Below are experts of layer 3 (counted from 0) of a mixture-of-experts language model. Rows are named router (the router's row for the expert), gate (a neuron's input weights, with its number), up (a neuron's input weights, with its number) and show model dimensions 128-191. Each number is 128 + 24 x the weight over its row's rms, rounded and kept within 0 to 255.
Before each expert's rows: a language model's description of what the expert responds to. This comes from a sample of Wikipedia text that the model never trained on.

# expert 12
It responds to: Possessives his, her, their, its, and the nouns and verbs that follow them in biographies, like career, work, end, return.
router [ 92 111 141 137  78 118 138 165 136 142 108 105 136 167 149 115 179 128  89 141  98 126 109 129 141 115 100 143 142 140 129  97 156 141 106 152 105 124 140  97 161 123  88 202 138 170 111 136 124 133 129 175 116 132 125 101 128 136 166 161 144 157 102 110]
gate0 [140 138 161 128 120 142 128 131  98 110 122 130 135 149 121 111  98 205 166 120 142 133 141 144 128 142 125 140 110 124 126 158 155 120 111 112 120 112 131 112 119 112 149 121 152 161 111  84 109  85 167 114 133 133 101 136 102  97 142 124  92 134 132 136]
up0 [141 195 162 150 124 125 146 145 107 112 149 109 134 124 114 109  79 144 166 121 132 142 118 122 136 136 115 161 114 102  97 143 107 102 150 138  73 107 127 132 100 101 151 118 133 101  95  58 126 125 184 130 164 127 117 150 127  74 117 126  87 119  99 123]
gate1 [116 103 141 109 175 140 109 134 105 112  97 130 147 114 124 107 109 182 165 111 168 140 144 142  95 170 144 138 107 115 107 136 141 128 130  62 172  98  94  73 126 136 105  75 152 124 133  81 110 154 133 122 170 137 107 121 129 141 142 180 107 138 128 146]
up1 [109  85 118 123 104 199 137 126 169 140 159 125 115 109 136 190 141 113 114 133 118 121 148 142 110 122 132  94 100 152 136  94  99 121 119  79 134 145 108 139 123 148 125 115 166 179 131 148 160 139  76 121 111 138 102 137 153 108 139 160 164  75 164 135]
gate2 [123  74 153 146 142 146 119 157 124 155 113 156 111 114 139 138 122 149 123 117 109 129 124 121 158 137 111 107 165 168 149 148 167 128  98 132 128 165 166 135 136 146 135 124 130 147 137 163 137  95 129  67 169 111 139 166 104 141 108 168  87 109 109  87]
up2 [124 152  92 121 141 124 142 135 102 103 121  92 116 159 147 182  99 160  90 158  95 160 168 118 111 183 146 145 128 102 121 135 140 174 141 115 155 152 162 183 130 116 120 131 139 128 117 126 105 106 110 150 160 155 145 143  94  89 153 101 137 115 135  84]
gate3 [136 153 140 113 164 141 150 123 101 146 117 125 126 132 120 141 109 140 104 123 108 123  93 138 144 150 141  85 166 124 113 129 130 126 143 152 147 128 175 135 125 117 104 117 146 133 109 139 160 121 158  76 122  96 109 143 122 120 130 142 124 140 140 147]
up3 [148 136 165 139 124 136  89 127 107 114 118 124 146 154 127 130 125 119 107 160 140 139 139  87 127 181 134 151 163 143 112 123 126 163 120 127 123 102  88 145  98 169 126 113 114 109 147 122 104  93 111 131 146 161 148 150 141 130 158 105 156 167 127 139]
gate4 [148 142 144 143 136 146 136 136 124 164 125 128 114  79 125 151 123 105  82 182  86 124 134 110 140 118 173 147 142 127 130 101 135 109 124 182 142  92  63 154  91 106 150  95 116 142  72 103 149 135 129 150 110 147 144 133 126 116 154 157 155 123 119 132]
up4 [110 135 158 130 129 137 151 184  87 154  92 132 102 129 124 145 123 106 101 160 160 135 109  97 145 100 134 146 147 178 112 117 155 121 117 183 123 120 125 120 136 123 159 112  99 107  69 100 141 129 170 173 137 162 143 123 131 162 141 153 166 138 135  86]
gate5 [141 158 126 124 122 167 107 146  73 138 115 103 140 135 152 102 115 160 124 174 143 113 134 162 117  91 154 141 125 132  85 160 128 133  74 156 106 131  93  94 154 118 151  66 138 122  79  77 129  85 141 138 138 166 108  88 114 150 139 140 137 116 114  90]
up5 [131 140 135 118 147  83 130 124 107 121 118  99 110  99 108 143 109 129 134 141  93 134 127 136 133  93 143 157 155 102  83 147 114 104  69  87 128 106 106 140 111 137 146 143 152 129 110 108 133 155 140 109 168 116  96  87 120 136 119 101 122 100  91 106]
gate6 [117 116 143 120 160 134 100 134 145 141 140 116 156 149 113 119 129 140  97  89 134  85 149 143 106 128 147 109 134  90  90  91 109 108 114 134 102 120 123 168 142 144 119 143 128 139 139 140 157 164  98 135 148 110 118 111 126 106 127 171 136 123 117 158]
up6 [152 151 137 101 142 124 136 129 156 119 137 130 142 137 138 126 158 132 116  95 140 139 104 164 114 133 176  95 134 121 127 121  98 138 113 158 127 147 148 152 112 147 148 138 143 162 136 100 144 156 108 123 118 132 134 148 128 129 152 161 145  95 104 149]
gate7 [123 145 124 131 146 137 132 159 132 126 121 105 115 173 124 151 139  86 126 109 142 118 145 121 141 148 136  87 150 119 134 123 130 160 162 135 140 143 173 134 124 152 114 118 105 150 122 117 124 100 154  75 152 121 127 149  99 113 100 126 142 146 102 140]
up7 [104 128 110 112 180 130 147 148 130 135 121 117 130 153 126 120 122 128 151 110 104 115 126 139 122 171 134  94 143  52 143 112 140  95 142 146 145 144 152  88 160 101  99 153 118 139 160 161 107 111 137 119 102 161 122 117 102 170 115 164 168 125  90 152]
gate8 [140 121 160 123 144 146 115 162 120 142 134 144 170 105 117 128 121 138 124 135  98 117 116 183 163 106 112 142 145 145 139 113 127 119 111  54 129 132 132 105  97 141 129 159 141 147 160 177 161 154 103 135 156 128 139 132 116 183 137 168 131 145 112  98]
up8 [148 147 106 168 116 122 113 123 152 128  86 139 144 126 200 143 173 131 107 167 105 146 142 137 120 114  79 135 169 138 148 103  98 132 151 167 106 115 151 140 119 145 152 182 101 114 137 152 107 153 143 114 152 137 119 105  91 127 133 127 181 161 148 109]
gate9 [122 107 125 129 127 123 154 139 164 111 133 110 130 107 117  79  99 122 144 134 117 134 111 130 119 152 134 169 138 158 151 113 156 130  85 145 115 149 120 110 142 128 111 112 149 127 156 176 106 155 101 158 123 102 131 149 115 156 111 175 170 140 136 103]
up9 [130 125 117 132 152 103 122 119 155 108 183 154 106 124 129 121 112 147 117 123 175 144 148 116 124 142 112 126 135 148 117 128 146 138 109 169 125 125 107 144 136 104 139 165 121 107 197 124  94 163 146 124 126 128 100 119 134 145 133 135 163 111 155 110]
gate10 [148 162 133 157 130 130 135 146 160 156 122 125 141  94 127 100 111 129 131 111 104 123 160 102 128 145 123 103 127 111 158 122 135 123 154 130 111 155 102 132 173 143 109 111 134 132 110 123 152 107 142 161 135 129 101 111  95 154 151 144 164 110 121 113]
up10 [ 84 111 128  83 178 138 117 133 114 144 155 128 159 146 133 130 157 151 121 118 134  93 113 139 132  81 101 112 133 110 113  89 144 134 115 122 130 121 160 128 109 164 132 141 131 110 125 121 163 172 126 137 131 143 137  77 152 105 120 111 115 127 136 150]
gate11 [ 98 127 136 117 151 134 101 118 141 135 125 139 135 132 105 157 151 124 159  95 105  74 166 159 127 168 135 152 148 157 103 155 134 139  73 137 140 128 106 132 118 100 103 143 159 117 122 133 154 117 124 155 170 164 105 114  59 148 149 144 126 132 105  97]
up11 [145 114 134 182 134 115  97 127 129 129 169 125 114 152 104  51  74 110 144 140 140 166 128 116 130 137 128 150 126 130 139 118 118 134 132  92 138 122 137 147 110 181 118 106 129 139 170 158 148 165 135 110 134 105 121 111 154 112 111 100  90 101 128 103]
gate12 [115  70 140 123 113 118 121 130  76 105 145 152 136 131 157 105 104  91  91 147 105 153 145 115 135  93 133 105 146 129 129 130 118 105 104 122 136 115 134  91 181 124 120 113 142 140 137 136  99 137 107 142 104  79 135 160 115 143 149 139 150 161 128  97]
up12 [152 105 203  85 118 127  96 108  81  55  88 132 153  99 114 120 140 129 125 146 137 121 140 126 126 118  99 172 126 117 132 124 177 158 149 142 117 124 149 105  86 111 110 113 133 120 128 137 115 165 130 152 112 118 128 153 124 127 130 172 159 122 114  90]
gate13 [151 145 132 137  88 109  79 124 167 144 168 139 144 133 143 108 119 132 129 168 123 157 157 164  99 115 119 143 176 165 153 125 137 153 132 117 125 120 148 116 136 173 132 149 150 148 102 153 131 121 112 108 140 110 109 147 121 153 137 154 127 133 129 136]
up13 [140 145 118 121 181 166 136 128 105  92 107 104 133 118 125 149 159 126 127 135 134  74 110  85 160 147 126 142  95 150  95 114 127 155 110 126  90 105 125 118 112 147 122 120 117 108 176 124 107 114 158  70  99  91 153  93 118  89 135 121 144 114  93 125]
gate14 [122 141 155 157 113 115 152 131 106 124 115 109 113 102 135 126 169 145 116  93 104 146 152 197 141 177 155 154 122 184 144 157 113 111 133  83 131 131 155 116 150  93 109 165 121 141 151 156 159 118 135 121 135 100 144 100 112 154 134 148 162 157 146 126]
up14 [150 154 161 147 162 133 146 137 128 166 114 121 155 141 108 152 118 125 121  94 114 110 117 126 154 185 124 123 141 140 124 189 134 124 145 130  92 124 171 134 159 156 114 144 112 143 156 111  89  91 122  66 136 187 138 163  77 116 125 125 145  92  67 134]
gate15 [103 109 115 155 125 151 126 114 182 134 115 107 118 119 114 137 212  95 116 145 148 142 149 111 141  78 131 110 117 153 118 155 142 137 117 135 154  98 117 159 124 126 138 151 119 121 125 162 105 101 125 144 125 112 150 119  98 147 147 173 138 143 148 115]
up15 [114 145 157  97 132 140 137 137 103 141 101 148 127 153 110 133 119 121 130 138 146 137 107 136 119 134 113 126 110 131 148  70 141 107 141 165 100 126 137  98 197 138 178 137 145 110 121 187 139 133  85 101 117 149 137 126  94  63 139 133 124 121 134  92]
gate16 [150 109 118 122 150 112 101 119 103  85 136  98 132 138 113 161 121 130 129  84 145 114  86 166 110 125 155 138 110 112 143 103 143 156 119 142 161 177 140 128 133  97 129 101 138 120  74 121 109  99  83 142  94 126 125 110 112 135 133 125 148 113  88 124]
up16 [149 118 139 154 159 141 103 104 124  80 109 126 175 153 133 135 140 210 118 146 141 172 140 104 136 176 106 119 112 154 105  94 102 145 113 114 120 107 102 162 123 126 137 119 167 151 149 153 100 124 110 160  88 144 174 140 156 121 138 129 118 137 129  75]
gate17 [138 169 175 158 161 148 104 125 132 117 115 107 157 163 122 129  93 115  87 102 126 129 130 103 141 106 133 123 173 116 115 115 128 134 156 117 126 121 127 131 159 135  51 121  85 119 147  83 175 115 105 148 179 140 105  79 138 123 153 155 129 177 150 166]
up17 [121 101 150 104 130 125 125 138 144 117 129  84 122  99 122 130 128 127 171 154 144 140 160 121 111 153 112 157 127 189 151  99 160 162  69 138  95 144 130 165 102 125 176 111 152 154 129 128 105 150 128  97 125 147 129 161  98  95 137 167 117 100  73 100]
gate18 [ 71 180 116 108 124 112 125 137 109 145 112 104 144 147 129 119 169  95 136 105 133 144 186 114 138 150 180 140 114 138 101 128 146  89 115 134 151 139 161 128 122 105 128  90 101 120 112 110 139  99 103 159 162 154  85 107 112 134 103 123 157 131 141 146]
up18 [108 113 140 136 158 140 123 135 143 137 135  87 149 117  90 139  96 109 141 138 159 148 106 106 140 124 128 143 128 112 104 109 126 154 114 132 119 171 141 119 125 133 144 106 117 122 137 124 136 157 102 119 104 100  94 149 122  74 120 129 129 114 131 122]
gate19 [126 147 145 108 145 155 122 143 142 145 140 104 133 170 115 104 156 167 119 136 134 105 129 167 163  96 120 124 111  84 148 159 136 117 147 112 166 126 108 134 147 129 150 148 163 140 136 154 175 141 149 131 135 129 143 110 145 160 130 156 134 125  90 123]
up19 [155 135 128 130 173 147 184 118  75 133 130 175 112 112 131 139  76 159 146 124 101 108 119  73 150 145 117 140 161 144 137 128 110 117  84  98 129 141 147 106 137 139 115 150 142 112 134  98 118 113 173  60 143 102 130 108 147 100  92 120 109 147 151 157]
gate20 [168 128 122 143 120 117 137 112 158  75 117 140 154 131 114 151 149 119  91 142 153 171 108 123 155 186 153 126 169 136 128 127 109 165 142 131 141 127 113 103 136 155 128 106 120 139  94  78 119 125 102  91 140 137 137 143 167 176 120 103 135 123 166 136]
up20 [123 136 132 128 106 125  95 125 152 125 116 112 133 127 138 117 148 101 162 121 143 161 145 112 148 118 102 130 188 128 138 130 131  96  95 126 120 151 121 138  98 105 124 156 110 146  96 146 152 195 134 182 146 133 138 124 130 163 131 161 121 105 140  92]
gate21 [ 76  80 103 114 145 131 163  82 117 128 138 105 125 133 114 179  92 130 179 133 127 109 122 161 148 117 125 142 125  97 106 164 144 118 134  82 130 148 111 103  98 131 132  99 136 113 118  98 134 112 139 136 173 114  83 114 131 119 149 131 127 147 148 136]
up21 [171 128 150  95 135 143 111 105 194 159 126 130 111 123  94  94 153 132  81 124 133 123 139 123 135 136 154 126 105 143 131 163 124 110 120 171  68  93 118 156 127 139 117 113 148 111 107 152  92 118 131 108 128 144 129 149 117 115 114 149 120 126 114 146]
gate22 [140 142 128 145 123 152 136 118 180 197 126 110 125 104 121  91 151 169 124 117 148 100 128 151 151 111 132 104 160 131 168 145 146 103 116 158 129 110 156 129 127 134 106 127 129 114  78 126  71 127 131  84  99 140 151 126 141 132 131 146  92  98 105 144]
up22 [133  88  95 132 101 148 123 139 123 123  95 152 139  85 110 169 104 133 136 123 114 131 142 104 140 139 136 134 130 148 118 159  95 179 143 142 119  99 111 119 125 114 108 116 122 160 132  84 112  60 129 137 137 120  88 152  84 100 121 155 123 156 123 124]
gate23 [126 138 143  95 144 123 111 131  85  57 119 132 141 123 167 125  69 153 162 120 140 150 137 133 120 109 145 147 180 116 148 125 123 105  85  88 119 107 137  88 134 137 158 139  95 134 176 106  99 110 130 123 132 140 137  99 123 132 125 119 165 125 147 134]
up23 [125 133 105 147 172 120 140 118 146 104 141 127 146 114 143 124  71 113 144 150 156 122 105 122 165 160 109 156 130  94 171  95 105 139 146 113 154 119 146  88 171 150 149 107 144 120 103 105 137 105 115 141 113  94 113 122 138 107  69  73 109 105  94 141]
gate24 [117 122 156  92 159 147 143 122 105 139 103 116 113 145 130 133 133 150 169 133 183 145 141 138 128 148 137 154 120 117 118 133 156 124 122 134  76 100 127 117 149 171 135 112 132 126 185 108 130 141 105 105 161 140 109 114 132 144 100 116 149 154 117 145]
up24 [145 118 109 148 143  97 114 111 151 157 123  99 128 121 106 143 150 119  90 148 120  96 132 146 113  76 129 125 176 128  88 130 121 158 114 108 172 132 119 177 120 149 144 154 132  90 114 119 151 173  98 123 154 152 121 135 148 147 143  99 118  95 135 138]
gate25 [ 67 113  87 153  56 169 155 154 126 115 115 149 127 128 107 117 138 105 110 136 120 111 123 166 140 100 146 104 133 145 128 176 151 141 142  77 113 111 152 108  98 102 109 135 101 156 117 109 128 107 139  91 113 145 143 164  99 127 167 131 155 109 140 113]
up25 [125 126 119 159 126 156 132  89 148 178 166  85 154 117 100 132 122 133 125  94 172 127 109 109 127 100 111 159 141 117 112 149 127 118 139 119 116 129 161 141 142 121 125 139 139 111 130 124 163 145  66 124 128  96 100 150 132 127 125 143 128 118 101 160]
gate26 [119 162 142 105  88 142 120 163 161 122 110  87 159 130 146 138 117 117  73 109 158 195 107 150 115 102 131 112  95  74 115 103 126 107 142 162 179 130 132 100 131 176 109 137  75 151  97 145 129 122 164 147  99 194 143 167 111 124 121 132 131 144 131 120]
up26 [134  98 117 121 146 145 135 119 122 123 159 113  97 137 131 143 126 169 123 155 120 147 114 117 124 131 118 111  51 160 113 129 113 120 149 115  93 110 150 125 131 128 155 152 139 116 167 144  98 138 109 136 115 146 131 162 165 161 159 121 177  69 122 122]
gate27 [151 134 117 164 138 103 159 150 148 126 124  97 138 107 140 148 126  90 112 118 127 136 113 165 135 132 126 159 114 140 164 129  95  94 105 136 158 153 131  67 160  84  94 151 105 114 132 165 150 127 125 154 125 121 142 133 144 165  97 143 166 174 127 147]
up27 [172 115 127 124 124 148 150 132 147 133  96 100 142 123 133 169 119 103 110 151 119 124 106 132 116 174 117 151 121 147 146 116 130 148 138 155 107 166 145 107 143 122 129 125 155 139 140 139 151 158 115 113 127 100 134 159 141 124 109 170 118 138 125 147]
gate28 [134 164 163 168 118 130 143 137 148  95 156 122 128 129 118 127  81 113 134 126 135 161 103 120 161 174 115 106 104  86 123 133 137 159 131 174 125 114 126  94 146 121 109 160 139 114 156 152 108 108 118 120 115 133 141 135  76 153  86 140  83 158 118 144]
up28 [108 136 125 139 155 128 142 139 119 176 150 126 126 167 173  91 152 156 110 138 107 104  97 118 168 151 164 107 136 155 117 148  68 143 124 142 139 152 149 143 147 158 144 133  91 112 146 122 136  84 111 113 143 130 173 123 150 163  91 130 188 159 131 128]
gate29 [109 210 106 151 126 127 116  96 132 170 149 136 126 133 113 141 117 142 130 147 101 142 148 144 127 140 130 141 178 164 120 152 149 141  75 129 122 112 133 169  78 115 132 131  81 139 143 133  98 143 136 147 156 106  99  88 145 145 122 146 135 129 131  76]
up29 [143 108 110 108  89 115 172 126 163 185 145 150 122 115 143 144 106 128 124 134  95 126  89 132 115 134 105 112 153 132 109 112 102 110  96 148 141 129 103 100 188  97 168  81 105 128 129 112 120 161  92  85 130 114  90 133 103 121 111 106 177  98 118 132]
gate30 [109 116 101 122 121 165 138 133 123 187 147  95 133 136  99 168 179 138  91 118 153 129 118 132 128 145 145 119 120 120 135 140 110 147 141 139 111 118 111 145 128 184 131 117 151 124 109 104 166 117 110 166 105 115 120 121 130 101 155 150 140  79 115  97]
up30 [141 135 102 133 132 175 114 151 139 150  55 150 106 136  92 155 154 126 101 139 162 128 101 106 113 121 144  97 103 151 138 145 131 111 145  85 113  96  86 126 140  93  56 137 171 139 147 121 142 137 118 138 123 133 110 120 171 106 169 160 132 125  83 131]
gate31 [121 130 169 122 134 149 162 123 114 129  91 108 149 136 121  87 140 137 123 132 114 104 140 177 167 138 101 155 131 154 130 146 134 126 109  84 128  86 134 121 129 125 119 172 143 150 150 123 127 114 137 125 142 137 132 130  81 137 142 109 165 120 132 145]
up31 [155 130 104 136 125 111 107 122 179 122 164 114 130 141 106 103 120 116 137 145 154 136 119 109 105  96 130 148 120  91 125 102 179 134 129 118 105 128 108 130  98 143 114  95 127 139 105 124 118 147 138 110 124 134 127 120 149 136 129 123  81 131 128 134]
gate32 [156 140 161  80 153 146 128 144 136 138  99  86 110  96 134 153  81 115  82 143 149 117 108 112 129 142 147 121 124 125  93 127 167 120 117 104 123 114 121 137 132 112 128  84 135 145 142 154 104  75 102  95 120 119 135 143 129  98 147 120 107  96 125 132]
up32 [135 120 103 160 106 148 138 124 108 154  94 126 118 125 126 178  88 139 150 132 171 121 134 116 102 181  84 128  96 133 122 155 156 170 143 161  99 141 158 139 149 147 122  90  98 151 126 138 116 123 153 148 156 158 168 149 171 106  81 128  88 129 143 149]
gate33 [120 139 135 103 133  98 130 131 126 114 102 131 120 113 128 137 116 139 111 104  99 128  97 131 132 129 125 133 125 121 140 150 148 142 111 154 117 134 147 120 137  94 101 149 120 124 134  93 123  99 141  99 112  94  67 148  50 147 133 117 175 107 111 112]
up33 [167 103 133 103 136  90 145 118 136 131 123 120 123 104 149 114 103 125 138 128 134 146  88 135 100 128 104 213 134 139 148 118 153 113 136 133  92 125 149 138 129 109 105 150 129  74 151 163 141 131 140 157  86 106 105  98 113 142 124 118 127 126 123 171]
gate34 [152  97 111 130 114 155 136 128 135 147  91 133 132 143 120 120 197 101 130 141  81 140 126 144 152  93 131 130 142 154 152 134 102 106 128  98 125 130 117 143 132 123  97 147 158 104 117 149 139 130 127 115  84 138 101 181 108 118 127 163 163 181 137  90]
up34 [131 108 136 133 117 134 155 136 113 138 126 127 124 104 125 127 171 136 150 124 104 105 148 183 155 176 123 121 109 126  97 163 127 112 117  97 150 117 123  84 105  87 119 144 163 146 117 137 128 122 138 160 122 135 124 212 108 116 148 116 117 137 127 107]
gate35 [107 174 118 122 164 129 127 120 133 173  74  90 146 164  88 154 118 120 110 120 140 115 108  82 128 139 121 132 128 111  94 127 175 118  99 147 109 148 156 125 150 134  92 101  90 120 137 158 136  91 122 136 119 173 108 130 153 113  89 190  91 133 127 148]
up35 [117 124 146 113 144 112 123 113 141 178  87  98 134 142 125 182 117 107 154  99 153 143 145 116  97 123 145 140 129 121 119 101 111 116  69 115 149 156 120 137 136 123 105 144 132 112 123  99 111 126 116 130 158 131 125 126 122 133 123 114 160 148 123 136]
gate36 [133 194 143 143 142  80 154 124 155 123 117 106 136 124 104 107 144 105 129 111 153 132 125 192 153 127 142 148 125 121  75 144 110  96  89 109 105  92 156 123 169 116 139 121 135 132 116 140  52  80 115 129 144 146 115 136 109 126 121 129 128 117 110 133]
up36 [ 96 127 120 136 120 145 134 140 101 150 165 109 127 120 138 135 159 160 122  94 114 107  96 144 115 105 122 108 143 143  98 122 128 102 129  83 118 147 117 135 125 107 130 162 145 131  83  99  69 149 121 119 103 111  75 145 103 103 129  62 124 136 150 117]
gate37 [ 87 155 125 149 176 138 129 115 159 126 174 123 160 144  84  80 105 101 144 110 113 139 144 117 109 143 106 142 134 169 153 161 141 125  95 142  96 115 181 145 100 132  92  77 116 158 182 106 123 114 128 132 177 104 113 109 109 148 160 147 101 146 133 109]
up37 [108 151  99 142 154 168 116  99 128 121 131 124 128 142 165 105 156  97 135 102 120 143 131 137 117 132 117 137 130 146 146 141 122 138 127 164 138  96 163 111 110  89  60 110 101 138 154  77 109 107 125 117 130 142 110 115 101 119 136 150 142 135 166  94]
gate38 [120 129 118  95 127 148 112 121 129 152 106 142 155 122 120 124 145 131 158  99 112 146 150 119 122 161  86 102 134 100 149 162 112 123 125 108 112  78 143 131  94 109 132 139 118 121 150 110 135 168  90 142 139 136 133  97 113 184 162 148  93 132 149 123]
up38 [112 102 110 153 121 140 127 136 146 151 120 122 154 149 123 120 107 131 135 113 185 148 126  76 126 139 150 116 131 154 172 126  96 129 144 176 107 155 147 154 131  98 101 130 148 118 147 141 166 130 154 147 110 179 118 132 157 125 124 170 134 114 109 139]
gate39 [ 97 135 121 116 120 130 131  62 145 157  90  91  81 155 137  76 185 128 149 106 127  88 135 124 136 107 145 145 169 135 110 142 155 145 129 131  95 123 144 127 133 146 145  82 124 129 115  94 133 120 114 156 130 149  92 130 123  80 141 118 139 138  93 111]
up39 [148 130 145 129 128 140 126 109  96 124 148 117 161  88 126 204  96 133 139 141 143 124 107 132 119 107 138 142 130 127 113 116 105 125 104 135 105 150 138 169 109  88  89  89 110  90  90 134 127 150 163 100 163 129 132 154 140 108 108 118 151 104 143 115]
gate40 [105 128 107 158  96 106 111 102 106 136 126 142 182 134 118 143 144 163 122 139 106 143 121 117 130 145 156 140 131 120 120 148 128 134 126 150 144 158 108 119 154 119 130 135 115  70 129 105 132 140 158 136 122 123 117 101  96 156 127 109 129 171 115 118]
up40 [105 164 175 163 107 105 113 128 168 154 120 139  87 126 134 125 111  90 141  84 101 116 123 125 146 137 165 132 108  82 134 161 119 100 139 153 111  98 116 121 107  95 106 153 147 126 117 107 123 101 100 146 110 146 145 136 146 141 114 149 176 143 140 144]
gate41 [108 133 139 134 133 145  92 134 125 114 121 146 129 141 130  89 110 152 143 114 168 131 165 156 129 131 115 130  91 103 142 170 122  64  84 127 130 105 138 111 101 119 131 120 168 131  99  90 162 131 148 135 107 138 113 111 128  99 146  83 107 130  82 117]
up41 [132 102 146 138 132 122 101 127 111 165 152 136 130 141  79 115 114 118 131 121 115 126 165  86 143  94 117  90 121 111 114  96 145 154 180 124 124 125 132 122 162 111 153 182  98 108 151 154 156 143 136 112 149  95 126 133 123 200 141 147 117 100 196 127]
gate42 [110 126 122 132  93 138  90 134 116 142  70 126 144 149 131  92 135 147 140 132 106 126 150 117 131 144 163 106 125 132 119 132 124 129 143 155 153 132 103 127  60 111  90 136 103 106 125  84 190 136 145 146 103 129  86 118 123 129 168 101 179 124  94  97]
up42 [129 144 129 131  95 117 119 131 158 140 114 130 132 135 133 124 138 106 124 110  80  98 126 101 115  84 123 115  97 158 144 164 135 116 153 135 104 105  64 141 136 112 122 138  82 170  98 120 124 117 160 136 191 156 133 107 117 176  89 143 141 151 126 106]
gate43 [138 144 144 136 107 120 179 145 115 132  80 118  96 165 100 163 132 151  98 112 125 138 172 160 114  97 137 115 162 150 133 136 184 144 160 141 117  99 129 113 156 121 132 112  69 116 147  90 119 131 104 144 160 133  91 113 114 142 150 161 120 152 112 136]
up43 [ 99 154 157 170 117 114 123 128 130  82 135 120  99 108 103 104 117 122 113 107 162 142 145 151 125 134 184 135 118 130 143 178 166 167 149  97 111 120 116 143 119 126 130 119 130 168 141  86  54 129 127 133 163 141  91 123 106 131 140 152 107 149 146 108]
gate44 [146 185 134 126 134 108 145 125 154 138 112 133 140 153 106 130 144 105 123 105 157 146 144 167 188  81 168 167 113 146 106 146 124 137 102 107 100 124 111  86 128 111 113 115 111 153 143 119 150 187 117 127 150 126 120 111 154 151 136 106 156  98 118 119]
up44 [167 146 120 132 118 142 158 135 122 141 100 140  94 147 114 140 145 104 133 155 163 143 171 181 134  95 195 136 117 105 106 143 132 162 149 141 114 115 130  71 162 113 139 111 108 155 147  78 136 129 137 150 175 150 108 125 126 139 129 115 149 115 123 114]
gate45 [140 102 135 148  84 138 138 123 139 131 105 102 145 116 114  75 160 111 143  91 134 138 104 154 138 132 114 100 113 141 134 153 130 121 135  52 108 107 157 141 112 170  88 114 170 138  99 147 145 102 119 117 168 172 140 163 144 131 118 160  98 109 108 114]
up45 [132  80 146 109 136 126 142 122  85 142 121 135  98 134 100 107 154  97 100 132 114 139 130 127 136 134 136 118 163 121 135 162 104 149 103 110 153  87 151 151 117 179 115 116 158 165 144  91 138 165 170 120 139 137 130 133 161 134 120 156 152 139 138 103]
gate46 [ 91 117 132 141 155 161 113 152  98 149 166 141 132 103 130 100 145 121 132 118 102  99  82 129 127 141 110  97 164 110 119 124 163 131  93 137 156 144 101 100 171  69 146 162 151 108 108 126 123 152 110 155 114 143 122 129  95  88 170 154  99 151 121  62]
up46 [111 107 131 146 114  97 147  85 148 125 134 121 110 125 140 115 189 106 142 101 142 126 160 140 144 168 166 118 103 136 137  98 125 125 127 137 133 192 141 135 127 133 123 145 107  96 147 132  98 106 141 146 132 143 135 147 147 106 106 152 170 127 149  96]
gate47 [114 123 126 138 120 122 100 126 173 110 163  78 137 132 109 139 140  95 137 118 113 103 168 129 111 136 157 137 163 125 119 113 153 129 126 150 129 131 111 162 119 103  81 115 157 128 120 110 159 142 164 120 156 119 106 132 127 140 119 134 127 127  83 118]
up47 [152 127 144 141 129 136 176 116  83 104 123 141 120 163 110 140 133 135 126 142 119 129 127 103 171  90 151 129  80 164  91 126 121 135 127 109  60 124 110 144 129 135 135 166 101 107 111 114  94 126  90  97 129 185 119 143 148 132 141 102 142 140 152 145]
gate48 [ 98 117  96 130 170 133 146 129 111 152 145  95  65 111 113 121 168 130 124 107 153 133 122 149 107 137 116 119 103 130 168 137 155 122  93 150 130 153 121 131 129 198 125 139 155 146 125 161 143 123 154 124 140 123 167 183 104 155 100 164 126 148 139 108]
up48 [ 91 115 135 164  86 138 150 124 120 102 128 117 132 127 101 108 125 112 121 106 100 107 106 133 107 130 143 135 155 144 146 167 115 148 122 143 172 127 116 164 121 144 111 137 137 126 123 122 139 103 137 188 111 133 171 152 131 148 100 102 122 158 154  81]
gate49 [124 121  93 127 166 148 103 111 122 178 114 109 121 137 110 152 148 180 127 113 110 116 188 150 143 154 138 138 129  53 121 140 110 153 126 106 119  86 156 117 113 120 109 122 102 119 160 127 126 122 115  75 124 116 141  99 151 168 126 142 139 116 113 172]
up49 [110 149  99 116 152 128 141 107 151 141 119 153 129 105 130 173 161 158 147 118 114 111 175  90 131 190 136 119 113 103 142 110 104 123 103 108  80 148 104  95 115 137 151  90 162 144 102 105 114 121 155 101 103 112 126 148 120 128 151 152 134 196 120 167]
gate50 [ 85 159 148 162 109 103 150 105 111 148 141 105 104 104 111  96 146 101 154  97 105 146 112 116 126 135 133 125 139 126 117 103 130 132 116 149 149 121  87  66  98 133  65 145 103 159  85 126 131  74 124 128  97 124 113 165 128 148 120 150 126 126 160 119]
up50 [105  97 112 155 142 169 111 110 150 139 136 116 141 149 138 146 131 166 125 149 145  98 136 128 116 121 104 163 163 141 136 152 100 162 118 104  76 141 112 166 108 133 144  79 120 119 147 123 146 206 124 117 171 162 122 144 120 109 177 118 119 111 117  81]
gate51 [120 144 128 134 127 142 111 129 127 172 105 135 105 136 137 115 138 111 147 110 163  98 133 150 117 147 101 103  92  96 155 147 112  95 160 152 152 115  92 124 129 166 123  93 143 151 127 117 113 125  68 163 117 100 129 158 145 130 156 118 157 108  96 128]
up51 [129 130 131 109 123 142 121 138 146 134  99 133 132 156 128 163 150 108 135 115  89 109 135 101 138 178 125 159 113 152  90 134 167 107 152 130 130 137 127 106 120 103  86 102  91 136 126 162 145 164 128  97  94 172 142 130 130 100 144 131 121 107 133 124]
gate52 [116 134 134 139 151 129 145 110 118 121 166  95 132 124  79 140 134 131 121 123 130 138 176 104 178 141 141 148 142 136  50 129 177 155  94 132 115 101 167  92 135 133 130 147 137 145 131 124  83 123 128 110 140 130 127 131 152 111 149 135 141 177 129  94]
up52 [107 109 129 169 133 139 101 112 133 144  99 126 107 130 109 137 137 147 131 121 192 118 126 103 119 109 161 132 128 135 142 121 117  88 158 135 132 153 119 145 133 146 126 116 118 100  68 108 149 124 132 127 131 148 185 114 112 162 159 132 144  90 122  89]
gate53 [108 114 115 173  95 120 154 176 122 142 137 105 124 147 145 134 142 114 139 131 130 138  69 143 131 179 102 127 116 140 153 114 115  95 128  92 130 125 115 123 122 137  95 144 135 105 129  89 113 185 132 143 124 156 141 143 123 151 132 141 161 100 130 101]
up53 [120 126 163 160 154 126 128 129 112 154 128 104 137 149 115 128 122 121 121 122 103 145 115 121 126 115 114 116 110 136 101 132 147  99  96 107 112 165 134  63 151 176 146 152  81 111 158 149 151 105 112 104 147 117 110 165 127 140 135  79 131 108 147 162]